python train.py --experts_per_token=2 --activation="swiglu" --moe_layers=[0, 2, 4, 6] --balance_bias=true --groups_per_token=4 --lr_router=0.000309 --tie_embeddings=false --train_tokens=619000000
Below are experts of layer 4 (counted from 0) of a mixture-of-experts language model. Rows are named router (the router's row for the expert), down (a neuron's output weights, with its number) and show model dimensions 256-383. Each number is 500 + 50 x the weight over its row's rms, rounded and kept within 0 to 999. Numbers have three digits each.
After each expert's rows: "comes before" lists some tokens at least twice as common just after its tokens as in all text. This comes from a sample of Wikipedia text that the model never trained on. Tokens count by the router's weight.

# expert 11
router:492607526501604504495541529426543463458505519472533551564554432492503494523452484509455544583515555436469484533511422562535636520490407443496446480475561478599433480559504473501555509489568554470462453495434564482438380524533460537448497450435563539536393493490515522441492532542507478469550560531493478503514420544503493461566465481474496519434400474496569535486487513457493481521552
down19:454536467503504537531502421474451468453493407421461515413547481503528523443485447465469479543417513483524578468569472544516536517534480446403446569512577494595440489429488553488565555450482442431465576465456486562561524381438507512474513594487518425555518555463441497566576537482512602552547440457477475478535542473546472535551526498454507505421474606487537421556523488481548509450532
down20:495453488512475443514447484555510510550478482504464556463515539453531484482499423620511345504542509542491578574455475491445581520436489490481579557568436361558513520564494523447480575461521560459524558556529445520488478476483488468542480496507509467503453605557446524505569464477564544483486450538449535559489521531464511464530508513473447460459484503427501473534545439509483551641529
down21:475504593486524408478455462463475530490504523470514501569434457507474466522473507438408480554536489463451623489506565528469466530489631513501494355454471451552532603460527466501617472378579514408479573515539443481546451551599505548472570544494525521429507465482432507544615463367560511518484541537545460565550455533578482495492557566459429553610513413446448446511520423520474516577508
down22:518535462477572513476464504549451458519574534491476545511531540465475522443507520487505435459534478530390545444539417554566518498490500558509576543619464420507428545511488504463616462491514497472400443494428633542482463548531509508492464544491549477486524498447451606482502518508458569549478483418468438613519496595520454628572489538477484555532525612550495399545463441492495460485473
down23:537468529505517451565524481479471472556504551573570467594580422504497455494520440443522461460516481545537520490504499466535483499471442524577507459481536520495489456411576475425506449546492604386588468518551592445487478490454546559501479493547439556456437468403484579441505510543549492490506540493570459500548491423586535498488486435496412540494561444510521498585550465456466550542520
down24:440539501476505478506596530446517497609499439398551560495432528507550399482538494451575462481487471478602473519557537572519418498539523553591569493443511517511567573502493463522487476521509392537464498526563498476565540500486371488481450549454467520502489485463468422459594456427473452543473587435521477475464520602557458498495494502524523572444587435405628573479508412549480507498506
down25:541501458564430506516528449549475473540644473502425490457503485459544425510503537458554515575407514476491565457482414524485529444505546515516451435514413535569434491504454515542561482512601544473483537539469564546520468527522435477538517501455452500520456443479476441405479458417501474518418607535511512522558485542445492536555515463447470508505495489615472538476557476491445456585502
down26:430452466504537489498464589483552534536441551446450401468495494558500484494433503512473614525489407469521373583446511506530437547527484540530489457494489430529499504581463521582497486462518472504420482594422538621511442508369522388457420537550539489520509427530486518441492477462522604458425610547432526467452487443493479514497513493567478536489612513560541446504425555564462448395525
down27:468547450454515541512535566508642468475529539491511531521488457494632440553515507538426526479520563593503557489524446540602470429537530480461517532507496501640466476437512500485541503417421412518452514386513552483510567489474504498433473502540556522482526350403496460480457466524497494530506557471452378505475527495520479505385497512507465599512451511544592537473510566611641498502515
down28:495580499482550509501503502436559607558543540526504524653491499479503486578502516587381448552444507500514524520439471523438456486492468481555540502498517411460519436518570546553567500498419606533546463515542357527404603436519481558474494561442523401495547499487538591423511526546459574575477549572524519592403461508424555487535510458439513420509484462488503520545515537503533464615468
down29:507491510561568513489476472534508478460493542543494456519453524568473389465493514484503524540468520563436471629508515464494533469532525532466495529456437570461493489468482541464484561394444466354586543538467593610590580459476517522484362501558568521494532554481503515425478389482556530499494461463423501523620477471460519459500452501505574511479435446433466488467472487468549444521444
down30:486601502490522550415507419522578603444558429544494522510555587500588500489502574535490434513553594464395545443536465502561597548427503553491517637540481439518527491586463639464404510514569504478546526530428557457462577522462582587387546564426537483483505506554449502503491537605446388507504490444509469541430537522541525472486510492511451459520522458453560582479524480446508489464444
down31:518515530551510514553500529537487490447435495499416514519502550516517477483561501570522590431560464514521481468457580511491546452527521593508443520461517587454499459557473449458485555581535448533468439452472430493385500477515467523406529505490472593524546475633562571500451499550499578555511509415513529525459446541455524426501534537473494484478518467504368554500553451502638418447602
down32:434510468451407431471553553575433568519407457483447543518525468441416503500502474500487545540469463450459509501519486463612413418456546471491448435541515462482457513482452473452548498468468494480579552501463471441576475512396481563465471567475598517542563519508553545413501493510438530522418433565456460580446439482520490531463472523455534462502538518447462506498521506537459546617587
comes before: " of", " in", " to", " by", ".", " and"

# expert 7
router:484478478553480525525486453474542469484446495476537518532438509487518489557470525471477575467517516508493489523482486498510481502533456415453549476478535572560456558473403465500547484548552552459421428551437510661534517482530440547434485526493550482558454490602458525470492440527501498446531543516509584554525464445496549487467516490463567520457499428540585529482504536494503450481554
down12:448540527485517563546536539484540485460611440513541481537342454565424518452409543460499520492495405556461442491451524472538476503442435619579516492492544427531563469456488576466492554355487530426565532557521504541462487462514564528563475514508536535530524495443417503550469584486517379562511500503550430444537547532584508427563488495468500455445545519511501558531577533399410509493583
down13:623447470471439513471472457505521549525484474604491559481583469500479481477529488412421497547588530503454487490504465599548517433521476552557503524496563444458438488482520530520467480516535574567483537572512407504483473544544510514499478506524495537544487496535530546452463514505454427519480526498535409427570507490556347545594526479444430486478529437532539493506527472544666518488484
down14:496474511570493591516434407465613621550553493495469528508485450514458504452540546393492462449433533501499484479477567455509539525526548507509488538529504530460515548463480508487522468498478507558382572506612603463483523486481482454523391564547497496554464567435496564550543476480499590492545554489520477467479464539448528460471620485498441576531485449478504504510567568468529543486576
down15:494550444470496563492436519482414474481627530505510507419435477533491457450443428554541544509530532482545507434479558550495557503558564452505486467491520554554496545608388429446521465479547454544449423540589545554484566483438587498467539430482553538506506451522447575492497541471443577449445493533563435473495514458428396496483518448500509429488473459473403447392371566497512505511520
down16:512369576483463446455574478477492571380427508496507540446533549480512460439493472533480438511574515547522578485418549485554563441457485480529494444444475439453512484563384495422504575499515510502493423463536548491480528538480380571522449508473480517544568570533458528502457517571536519546460464547568505420505572490487530502565489492480490510476472603411559520487498484510535603469525
down17:594458445477419489557543473469517480613552534477518486471560458536497521549546482514505512530489557506599503504433505626502562595490566494413439460475480488493476519582523438494459558450572500484559441498489465497422543500507511486452560507488519489501511456508422509566596515497430465458535531463509405474436579542462420491565494432443467499480514467519459534474377541510489586517473
down18:418538491507658547396501527447421573516454454568428461473514467541603565502510470436466475523493438475608477513476488519534435497499516500569536473520425453495499500418481497490484477514597425482483555452558446509544518529544457513491472484392483425528494555472474556453535364531488484545487514534510503469461434539543575557552571499509544448527532571476477465543529509506601538540456
down19:383461502482598512588421529510540411441487456454501438422605497562520595433476473593569464488468501453523548539396501527499460498472532472574503612428536549485561458458499473582620567493530551438405496539520522479556442526533503456428549438495421527405484469488572510575485507571532523507406506449493464460459425597541570476509489454387492517474544477464433522449475532455524575583511
down20:470486447508532447539491418475451511452546535473512580452583506533506564446635555537463514536545491464520476516430560483477517478545494482588502534470426451530412531499469407522476547537498541468435476480479474445459551506476444476524548504508431488444561448617438463488523487458372525527492454493583514432506395456580509457484531483432480486463482446474533443455525491461538442569527
down21:481514516590429476495538480598509535504479459501509497414409526506453490460516484537568400480501582429567530517458524551488522456581539571448442565557489558554377486539442502508476456513418520437469518476568463493556457450537591463533464478390460506516471444445492526645385440608487384541466495491439531520605484456405494488527459589453374584545487594463456446555472600530435478511405
down22:511372446530554482404522545479500490481470463433539502486572452501432465576529438599507463400534516497433555479516504464478454478500471535449478577457532466456477471543469440410450476581488556515458434534611434472469459507536553467369415531475527507574492477621384485482421552573571569491424530482526530460468431522548516417542415473600494537459494503554506486543427421453382477541461
down23:505524528443476454512598475469501486484480436540495454463404435559408435499419439621422518458540531575482464532528492531591517457587488386447474505516528504506539507587510446510500477427606494518432434552459585431498579463635477489498463413413535442536478419459421518488435399499472571529521470388533472609440543513543484449489490451501499567497424440478519483522462484531526532531601
down24:634460496498444583486465500448479532498515515462423441457463455512543510448476510462496384528514593418523552411523457519559595522556495468506499553482445538435464448508478529451525441453580474550500566492429606540498515534515516404461464512555474496497571449365393548542575476449396575424507576422465475441521503503449520454383423530452470475383464460515633443414432496578401478448527
down25:530473380502598487541519470520337466568463510540558506409503455528483550534593482414476456498524550530480422534514499481520487483429552572510487466437538516498586481482534510445493513417537473509519491473502451601500529413482484523482487505479491460436525571563504564500470437558484464361485408487497444535465480477418439559522513532431481425541529495560459510484537484503570522525580
comes before: " |", "–", ",", ")", ":", "),"

# expert 10
router:531534495537506533526457505534454428485502520490498512510493504477443499550511539469431584521526612466413568579450497525488498487506484476529482559516551511483475537524447456560388463555491639482427481470439545483502517499560485502430476421421504505537443506537518617485509482512467443442547571555393517503539462635516525392553514520541430494448476473498494569476475617492496478545545
down19:574557564511493572449534492509486533538496385455556526507489531368594530496448481530507563484477466436437493536493524422437560560578640481445564375522497504574606494506546515510525441463556505517512544522442552510437482567439492548524510529431446501443504551575501482479515462532480489534529487574520578564496544441492488420480461509434482396515481518535408483475539531435487454553523
down20:455574483536426429456521414445554519524520456553507499449487489425566574449478486481509476528388591409461493524528547513505463486539541493522531457436475456546497520422445493521547497526491480423613483484504544521425475617586477458598593533455557467486462503524448562558557430547559489460455525523522480503471425483557467526569522465476523442598489535521524405496561425514520504501447
down21:481509520499546475459427430555480477471567495487462494511495527540509627577371486508424547578553499429535468526467536448625446457517501535529469423504509412458519576551481491522558520519493527471492473524474546499557576482526547477415516459577449468406539537401451570523484546552441515515489445547497556585485588455541512493557496495520474375547502506438464479602542533517443505452572
down22:442466548435513434518543459444396493471492482498490480531469568570526583522498531519487539563445541472487573551577507452488488508506486522496492460475491535570436497524494524554417442530544467424520448471485593480514508443534406511536551482440523497466546574523568504514534551515476553362538523477417434403460457574554451400461464453533525492633502502595633474547424599504575534470512
down23:472534462462489460507518502402469500508478569434549563455517464452513479549573487526577507455474532567492539465517512436516508436513488570570552489446367442416499512475512537527536450460548466525594469495578509559483531505489591468503444502531542533483593477484465515463488477448538527441421520504531464491423520427596517497574607438609458413497497569525529479451488439584528545463468
down24:424525514489413571498385552483553458555484464557503551510555427535542585433517529489443532484419530560536571518497517521416601441467511489466543484493464516502593591477472577580455550557442534495576481561574489530467483511500559475474480492469534406623449454559445496484484498462466550475595535486547486561534582476480560501597452463591569468552519552485496465506505495441480584488546
down25:495518498513496517445531551437385538430460550461424468498390482526501516451445475538589527468489459556482454474480587521514469502545531554535526460540501479502489437530507505435466540419509590528498531478461435485490461515506469410525396422485460595474460535502477438440411503414541546475582494451455548594472467532488499427477470517450577474424602467554523519523480510534493548528455
down26:479525550504425547472498505565515543543430489471538495400546432472528555544553478509454489512394537572551493512523505464596568519450477496488562585562431470452454470396629465538449421476463512534396498462462501516494484500527543434526562492510450475411510520496577529578508412503547491474510526449447649497560481469500387503521496504426549516511515506459549492401490510442568523478528
down27:475468456488441540562552459469509473489558528466456471442443453526394470521483566489473518559474470426566526340573474484572501490497389438631516481498569444507402386516374573495611442594578542506449507480399518514477451562529554524495476482505538479486470541432482559448475429465391513486535586524443484383455531403504472593475569492476458524439581483448487526383516441429524516492497
down28:576530499483430486515558627502476474472444583510497539522532423544569443440530610451521428557552475556553526434451504490566580497527512464500531545427545517542486527495478507479479504390444431471425470444477467579486425479455544496623546415413508494520564526534594510473461532473566516370475566452389527509555412448481513491534470460501462384505418537481471493477375453517521460456548
down29:552471452540465440456528508465499410504470474453541477432420461471603470473498528535545453429427478403502536467532455555510580338525560466437462434471478546494529559473591524571524577420529496567573538486492633406468377499473537472445600534535568512523507489471551474520609432495441458506531551466476460451461509507462444460442580544420528546505530459477442466467434508483466498513501
down30:455457390538534476494495450443462484444568479437473540547514480480432432522538509498395582487442440472531515559492507506434540428429534435505471513387490424471566555459551392489521384493509514468573409450461490477458505545451498469581463506532451431445467598422473547434510595629403459466481540549633534493525441467440509517546470495477510505442515450464503582522467548461530595472507
down31:546461511477535469549563523570472432445527495447432524518499558527524473468533569454571459469416535538511435449473518436536555440548509563521496362493478535503516611507548535468505514493574495542557621475559455460466495557494611456493447508406554562443563421548391431575465493398427488557590599460509575489543481473490546535520530487575638433493473493494621459457536411503543470541433
down32:435429583453553522474504524521493456535600550493406632471443642433534579580541407509352394474463528430519512460454563497441570525458591590609479475469470449487536542545509557485549545493477546475503430503489502519540550540480515449359571539495416543474464540478562605498534524439497577538457502464531493646479493610435535506514497465543462511544422440461482436457478459477543417490490
comes before: "\n", " The", " In", " He", " It", "th"

# expert 14
router:543489501518495480587522440514501451483510557497506500523413470437519580544451524509439542472489531527520511544523441529536627462477426530515525529601586463576470542570440409463562518554535555338519405452408617470499544579519512454428493469460507528559397570514419555493452534517482409558497582589520445499442475528559521453595450529507500520530474476530581549504484597486517438503434
down12:498404435534398483512437462430458493554542467518432552561477384453504410426619533513467527486528441463434489451359564498523476436462530502551524613517502493450453466496489493436478503541541490572454506386542468524520473458501537551582460463466457476415419485522524548448489526552494437549414472518442571449432618447476407540497471453451472536527474483501418529483496504485570579434471
down13:527549483456534515411487444496501440474551509560493558530499405513576508430358579433480447466540424469505490539477549435528525544491498496572559549512554484522564584515470492545501539508492402474534496483469501511511535456400456480523388446448500513510497532448489424515529535498537647439537510489485481432436404485509417528580501553577469531462480555565540467430540483476422476576410
down14:464476460391523555487520510497538468495630503518509494555515559540463503490491490462452497521438537487574507541418604514503474459570448598524463498561425460469506510496555498464545449448537485465524467519598489572430565599552563447497444425493531474551490476540516462434534525505543495542467532536529415423466418532489521533460460543472445475467453457416478529507493542466482488527507
down15:438452530606489510524509495381495499493508428402390577507586463532508498592515582506420452576480431428417520457428526456528568404490486547402499459549478531466476428519506557489538519520590471460407430572514519492446579518444488519519483490536565488593429499450445483454516574427572576526510410548450461550471477489473451636527508424420544599508488536502534512455563495501484493381486
down16:466577506513540468517487534533536504504556481520551543568427446483572551444481514510541497582579403494561488480465615566519537511397529479612529466448586442497586460535467471444553568564521534419542558411429510537572439549492538526511534455442483509459471540494460520431556465513509373550499524459554537420421403486575455491539527456481489518418604442581546481436479563509511436518611
down17:518516570494466472477488480503492523465455568539533557539446567572577550467532507488543548534502512586468448557484504495498444483457555507492563531486627494512439478458630556498517585472438456409497465521471574604538452483501524480511500406436525494421560622537402435434541488402493491464524428493537513484542532549542475503486553472430502518468440443517448467500484443486515495577476
down18:394479555465467473504463460537421573466501469525456525537479418491450507579532501514482549564546505481441602458556515391567494517527485460493457552531454525521453468418510522470527437481411562450526501484411564541582464534530437518464396466409510509479402502537461576548615557502496462492528524541431499436522432451489486539510502497502534572621575499570488464454591479515478491571563
down19:523546514489413470577494508512534560466489495502499443443520509483458541464453527470512504576458525520545492531549407503447508409599518513425455473464490646515497491499522556511448560404633551435457415505450419503442550461420493500524437469482523458468434460502501418486577460513549527442521529490537493570528420489571563415474543526498502486498501582529454524538470467496498531518534
down20:538518508493534505447551504371519565539555561555476521554503485443508514485526561481495513481497563518570492466540482480490537472465473507459440398478458540509510539506485495460520614462482463529573584471528519530562450440378606443511511523444581471472453498417478543582513470597496491456475553552502502517521518416477539466490516456576536468489442552481489486434522547559387456436606
down21:422465481489530497445478473486587442561492488512529515432533553495407453534463499536452547498458509453520523562531579486450484466398559472535529541490427520418585566468524542493533534538534618392595557542504420442464508554574521432533521485437532522460476628526477536506471448502415490560461501518514479480438485481499492514391498468561499542579525459440482506463450393460530529500368
down22:472452490538500533518455439584501500469539537432580513514536458508542510512502411556550542508481539552496533437539418402430486452493480498509552475518456498483447544442463514472404402483500511509443463458517633538464453525500503524439499510511418490486496445432514472563559536494550482482458569504551493475516527459494427570460518539550451586473477627498462431475490466453461499528383
down23:413509515501585480483531621457506538492581563472541500526502467541508504473464486496453430492485540592522415531509488471489472515420523543457574460563576481570459580525427600530446522433591470469587445451510523448423452608501492533504569530508463619435556493500582554589551470615489609565523490448513564493558515501479513592499516557494459544603433486556478466523473560496530597614502
down24:556526494492532584417507597401550446470492506539443511501559581505466597589550442595541521614437500465545493349479522572598411489446513566507500495475450544508462525516479483455459515530524566513544492382585560482371529535502445555549471462494536480504502526586510494534493464488514506507542477447517495519484528463458467527470498448541524505562449461564504580414414554525583447413483
down25:544493502525510489515361541597556574468434488480589542457529555596521475465565541511508470585481478476589512481437543523610526455545455528552509433410475511459479551504546520461427493440497430526521475474463556576438494558511461634479574539542494366510448447540501452514482462429524487494577435531486503500516436484440458612517432517418518489531455478510476509578442541568473475584522
comes before: " the", " a", " to", " that", " his", " be"

# expert 1
router:527520508570553470470512525444525501531443486353525595496495533463486596618503420556462467543496575579492530580397458519547513456531467415513520561534553555515519450541439463598528504493541535433456451464497519541544505533507511559477395498453584501479478496430440543514442446487527447579480471477530636529483393542541546456474484502483420523507601492520534566520526500373404476465544
down12:424470595536539471492480547462565499532500459439517538552487486548368546477544482432517439516447577481547413496563534412590575513588479517467489535542487505422517553437473511545378422532439526492406486462484565558468471444497500557543513585540553523515511473596477533509497521482619422531378457404506531569568509492471500549580451501475501489578564516540483497517433463541530472549553
down13:541415500601514538539523423385537504448529428444517532551449463494446467517527430470572534508432477567518473525396431474507550492458550457524422450487480409488476456516519518537459493536453455529533489530503425446419528473518462521484577428561525397516533519518560520481533501550491662533495470532536577463471492494549521524626578440467410565521510491496401480557378537541510476463527
down14:454458446453473453518549420520573490480410493505524568480478468471587539546571595490445554470454541554505468444448512523551527480481574523467496551534562520498473462498528533553526541440574384466541528416529619399545425520478561566444450492458470499489518489482523528530570467449582490516489451487463447436415539469525473524503425553420574533424552494656427518498479512474509579529545
down15:484414522596514475533445508466514563459513495580475484498588535469525458469453487520441552410585424503531539410607443452459480530545545536481523545521504484545446442499496467473510490484406572539527544485533461560560572434500447472613486533505586463586500479492434536462528551511582481467519449531553430499507533573473446564544497489443435508436525405460424507470487559556497615426450
down16:500512551417523426418493551567437432451471475474533518551505450449486530505477542538466416566520523522421505550500472531536464489547522526494446561495539516407470302601347460578431438451442426482521470509467477573523586474544430498497567446538436550434499508579506482431505522446468521465462473509581464527426396527525519540485534445577508493559559542531494562459515494507484455478520
down17:562538548493560482484492528511479441560486466490544613518540458396542441492529488613464576565553564451522397502492451520437498412481521432589482480535429502450514529550439460462472548471477493552499482479454471418534413478505471561380517499491508499529509486471490463519412552435489510552517499522532548511435469413481561426480535442463510455492492474474504493547518378453550504486421
down18:534503459494424553543464478488500475462647518561506506491503502492499537500510463512480458538538495538472396520438559462552444481499557505411440489493611509591449518563582494457507472449465417521465426501524559506442528530589565517489451485515534430447398537464509496455452492434456463504403555464526505467531527465472372532465530467456468514500520530440486433547462462459619498518504
down19:548439504497465522578566451536414561485482568499537402538477551512498507413488466467468474483448561480532505474458522507539592451534516454536417507522568425453441480535444589617415565475513434472596382468510465497514468541517464541529468522496566581446538455478460465525528501489554542497489552423442483513587533488508504461473550510484451414514442504538535493490523490441481470515556
down20:451544577457518542525493516535562429557436408500559555537507523458474475509493463411496489536524468570491518578518517435495494501420503580522548532525545498529495474448526535554529541479519555521548449556582490455497507595539465477456436584446481537439532466433473407495446515502485498422455499477614447586488522483491588519597506496445494468501495569449487566555516487573450543548469
down21:505514504463480512551515446510421520447515463560506468484598526546433501491469532474639557476453568469417463473453507598451578461618525551446352493468599523491457615505573536602504465516488584499464419455447485531563485466458433476437512442420484522461502455494446404531501531560497515539460530449533458446576498558453431582504457528444588520469458572449598513505585396577521437555520
down22:551505571413521434545508468485443428507564463458487542515498507535491383508581460509441505523474519462497478452495485507530528495577473467529497384472523490511447507476601523444483513570564450520544542565541519631480560512447518471492504392574619553514438531560435531515503493526470510547495613430434440544507508547413475454369512519561546503452445480445414473543609524599467396470512
down23:457486417584499491521389519492474509496466538478449460456542485505425515513537488509593420557620453453491494483537545511515539529432613523562487462425522563482498502479590454467436486488539509576457483472429461490509445437508503472447477428469574529454465554538519423480453442522548451521556497511576561487499435469452565463429507551428503480404465436520545469522433674560501470445566
down24:403465555592520586448527405522561538458601519504520459536482502439423461553476583510514476474554561522517373552513517416534539477475370557426428494592529475634451518469501602442487500491519572550554485501495520535565460525377537515573469435450513513350464593485515486533466591490529483447490455578475381548496466559417481535499488506523513533515480506492463492451476556476479491557452
down25:493480525463568358374492408478490393543542545510532509552445438521408505553489569434505564578532511475570509390520521518466526354438611549541552464583499511451458479486563519511434606476511512537488450499499471424535554427500443548404505552483436535482517524499505482575439473568508498469410511511464473543480464474501543433498489527544473508520461589521535464504487488511448494505470
comes before: "-", ":", "|", " ", "=", " \""

# expert 5
router:486633472512449555474559498458490458476444565402522539471483522489524478605441500523489570554502584486421475522497443530507481484525431410482417536524580474550462443524476447519521544534533589439460513461466580531492427510507496517466485479498556509569434483594494527463473504563517481467547524507464553460589401529540488445554499468497549500387525450514572500521551515479454471499545
down19:422486535427538501570491451564499542546550511506511500528518510519496478465511539541508480569526512526476592410475590450433477462465504577497503637492580418487547520556530464522478527580467467556472444571454575501494456516410486543447519469522511410531506509419521517463434442546459435479505465442591521554486530423468418440473488458499467433511577470491499447492564527482494467482475
down20:535541427446612472424545536496560556510443548494469558553510528472432398544495462499554471469585546475506525466502549561531539436515490477566492454471481485403531475401551500523447399482454522433536526555514443548504585478453478510507612483369450430548519532548468476497490531480503461483489644570459542486469493561445529567465584516422528430500587599441553556375474490577429477502542
down21:560500554534475551475525517533485459469512507535451449495598409548556456463451380531584426470409414434452591459452483457473539530472396471515543597512436448568482480423558459505494402490472575475414514481449512503501514483515584468493468449503502476543361484492513483470483492449433484522520492435477498554493477594482469442503466582563380538539485506477457468522388586458552532448385
down22:418462507474520523507574403454402470430504527419536458505590517501506470501581426459472508480478488597518451443559421455552483494577513488451496482624466488537617543482499538488577480466499516417521565515546553483514494474382526475445459481401489542519513531422576544477469511468479553396591400545554422521548558597538560623404463493620527549604420506610447512483535511472544455470455
down23:437490497565529464539478514597456487495471539505476439529505573518494581523545561528486413561525480492518525512469495489552444491468573507502483580507523502511527527519522498511482474617345548517478487513452477455467540499532518564568491478510496468512524606502501436529488491417477503560497471469503489551476532560530542499523449505620573431503527451427547449432549499481518619527499
down24:432412432489515527505500483513523566533527510486486565556485558444529404504518540463457511469479432494516550451563557465525482492345522462534589533469548490512465494534471559515561562536388462486446531560415503584536377498590465501616470556552520457524566523465535507537549524430581412466500398485538468470423508498465502532453455450498456483458560586458439517500509460444530513444437
down25:458504497604546618520485512526449629566500454446495511533520444456524454540553551467518518565448507507519550564468560425419564547502495536529502452507552586447481449475468423477449538521484516537517415518498491445475494456393491547487463501386520436477458498587482549445463459524432488412554565463500468490427544481486507461482532502543457510450531496403542567441482499524536471498592
down26:507597584493502470514451525558439489507444481494533543441537545562473499514577503498459493515499354426441396498542504551510475428518501577507551502487575498535446545539452396469409465422464442494471509510501480422535617374460466574410516609503538531489539437478429600551444435538573496417477437419498518511418485473576535543498490492598523460436469546484571412472510520528521543448457
down27:373537481432502532504494452495548448409502514555507471518482570548534459493469508558512494468482450494445468542488470448583451501514515434538559518498527480483506404527470377603500514424521513319428522511495435499443485615524525504487520520485489511516496557476472474570521494493472452546508484469467454572502434445524486545401501433573540454569538523534496413526597571449493457508417
down28:493493457470558521488497557447434434468523591414501470582487421504533504555504542478463500495494446503569586486446436518522553562495428452574525488551492420444484468590442456536473540470476437565540650516533530433503479576537418376522504450537426454562495516453381562488617458377361505511495502461491471463501508587573570521479434423512432534511641589512454494483501507503617489517484
down29:611561481548447416480478499455583532447529577518545539554490498443411474499441487508512443567528534532491490429469563462428524558474500498516452523504560498479541464452551511475493504538532473544539483576519429470407494474516440598523529542490524460464528594551550522587499508617525499520484545517477567412483578588515533580484449435470674437593513506497540556492548537503452506485460
down30:503442454517539458500560607536490420455479463487492486508603528533466544553492531497527545524485478580466485518515576574520468479509440412477610631509441461590538382509460500509493538507446464522413466513447503484457402573475525454458469464510518525437458537499425465470549500511526478441500419587542506473300436505555501501493520510464488448516425499535421490525385576520523560464463
down31:432444449511534453484445461521473577442596460521581545492526364474523551402552488453408452485560414479501514468447497522486586531442476391520588455546482468533592559565509583468559560492523466559490567472522562506493484549533559533491495531458435489456550518458543570470431635433473418608488534648456536472371594554469451557531422470449505607555495511528603501490447426503475576484396
down32:555513340535487447509488515447535589492487405470488448463572464417558484455509547474537464515493449498444532414576532540520559565419497603558581532530561463515502414513486445497572455520471498609441485504476436520450524603536498509472442550534452525493465430460510484554515506513492373507527480510499470552422493529587590418540505451477497557498472481451550474448597509474451537449522
comes before: " of", ",", ".", " in", " and", " was"

# expert 6
router:517563487468517523598529441513483522543517502460550466483456374449485505565436566595516512491499568432474455619505403587531538493544431539450499421559526536477434508523540369589527450537526612467513537484496506495499540477505495486406463523532529538515408461525516512483509538485468468532506506527451600509579481533487515521496486505498441436410516483514521493523486458466510506474538
down19:469485520455522525436406452593446435526510473497523554459511490488510497541519529500460425509492562508443470528478461550512506509509542497539515497570521434492389498459524455577460530540493384514545494544564481466485503446481558449400482467517560591410496494538500554515516444437482502422520394457495526441444417543488546524571506502452468497571501550446434351427519485414461498496555
down20:465419426503572489430507507443428490565482476512442476487436572519465544424544409471540493529558517438519506501498533505500521553556497424525499561490529556448464471501587576444464573497461467519406514472481448512424515591432495429537427443607474583597473421505605488571550503454502523464552484540507479481515534467433433490561560502504439485546562420439601490473547539548430461491496
down21:492504503463458482415498554508518465543490535483498452502519482462446482493470563433519654389527517464432514521526515447482458497426525461441598517498536430471490505493510536425424482448461494581532510506478511457472551534499578548540547478525519552461597399504366560407447566612436479510552476515595559451445522564485557433573464507493588499436445514513476552544527496570507513564501
down22:542564425516509463533594396555403458466431508499455447525480490530463499406438387485571419546581563496547470518495573499493536454601508565523470664466538555493544501559524462533554541577559565471443508562492562449562399429505582582511507556442509552514469566479468480515598476516502489546491492422373521533554510521548424466516361541475468543443536479567550399594557537532460486467577
down23:565514496496483500493474512529480595519424495537542588484528618385445580525509510497479555554499440507521516409531530430514484495519406492529476553416516536451500503550491588415518510578488559509517447589439498531450495539481512509447533538528463438484564461481397548520494571529429477512477536594514435527500503434483543429485421475550502522533546579589493395414489506594450514556574
down24:418472475549482652394441503511368553544426500462493441514496417440481515529513507485479453338533555429622522597508540497502529561454549472521370578568427445523474454540495559548543517498475434516485557447508520483588607406454403482541480445479490570595452487581477566487582505526398511438444452447529481513474486471442521552524488533476524492513517486470460623552495541482507548555529
down25:519509502528523459601602504519479538492576473454515510491462541456496456470500421503515566607556465584428505518500547584482493479515443554600426598472475479493538487538533487442476585511628469461493445502418456470425495583500444515473554589474578560514535529489588493476522607500433433478446545416503512506426466529538393555467575411462410555510504458441482484516553491444546419506542
down26:467599566606533471519503474444500430473575514521452566661548444481465544573517563481503456515504502483504501483473411499531517448535454486503433520499483560522478383517456524505410476510599500534587517499500441578377372507561603513408536398526507648473477577383422463552566507629516461514501417518500465466487454555521400562441476421429435532498495457495535465503522438547548438531575
down27:553556540455427482465481481543546483442518482439503569421577431499589522520537508560539415489455487583455484550499457494480483493452469496479478564490557519490505436489566478482524500489474438439455590502445510447439501512486402592478499625476461506530438506546523444525535442467454418471595449555484471491408503467508490612489521500498497479571476501516509560446466461414479472468506
down28:576493532475589506482424501455518473510507459545496479520454478558564545522532405502470476460577567523549520424500532530460628551577617467408475544493540539518476469405614537531491553572470545510568530506444574589598493473463578558463469515512482506536480467470482540495482526469477432457530494463546559544457420510441428449489538524519552514473537514558553450508505447530567490516428
down29:570442515478463549423532477501547435517551451461523558515502499498494524560504490469614463499471565495435535489552435540439499567513532494429486487493525478479524505486465533461464592497432488461569540520565422466492526497540590449477423424456510479492463511496480450479583531437477617455536507417564630465502557451469481557599464428489469442561438431521550467456510539357518540564447
down30:610455487428527535481530516491595488497571590562477445455525439561546424528398491446478518411489634494540632604521471500479581570587482421498559518455593520539532473494565449541488491466533524507462478488431511509572576496455477456495407464563547546567461400550555563586422561453397504489493553488495464470514598537510417462432616556412512399477444501489489456509467512533575556543570
down31:535449529467590443465473427502517463456510456453580522564507433440463548485439557561543510427483538372533505478424500418461429418498496524438542535466512519419479585510540522485496536540532474541439443541515521475538457481509497587556525469538481535561483488381461528464437449525515511501547579454551477511410509535437435449417473531428552563540533628455474447515479550543423475530490
down32:499454511499533587456569481407446485526578496480570432493554511496461439465560531447578497560495556492535533472510593478462555516520480466547509421549517548492479442582458436418447473464562533527455437503536546606557464516508509454533456450454407457551470551438500506497569499482462494468550573355516559531464541591541464523491486515540499468490478475418438505472532379517552469468511
comes before: "|", "\n", "==", "-", "===", "The"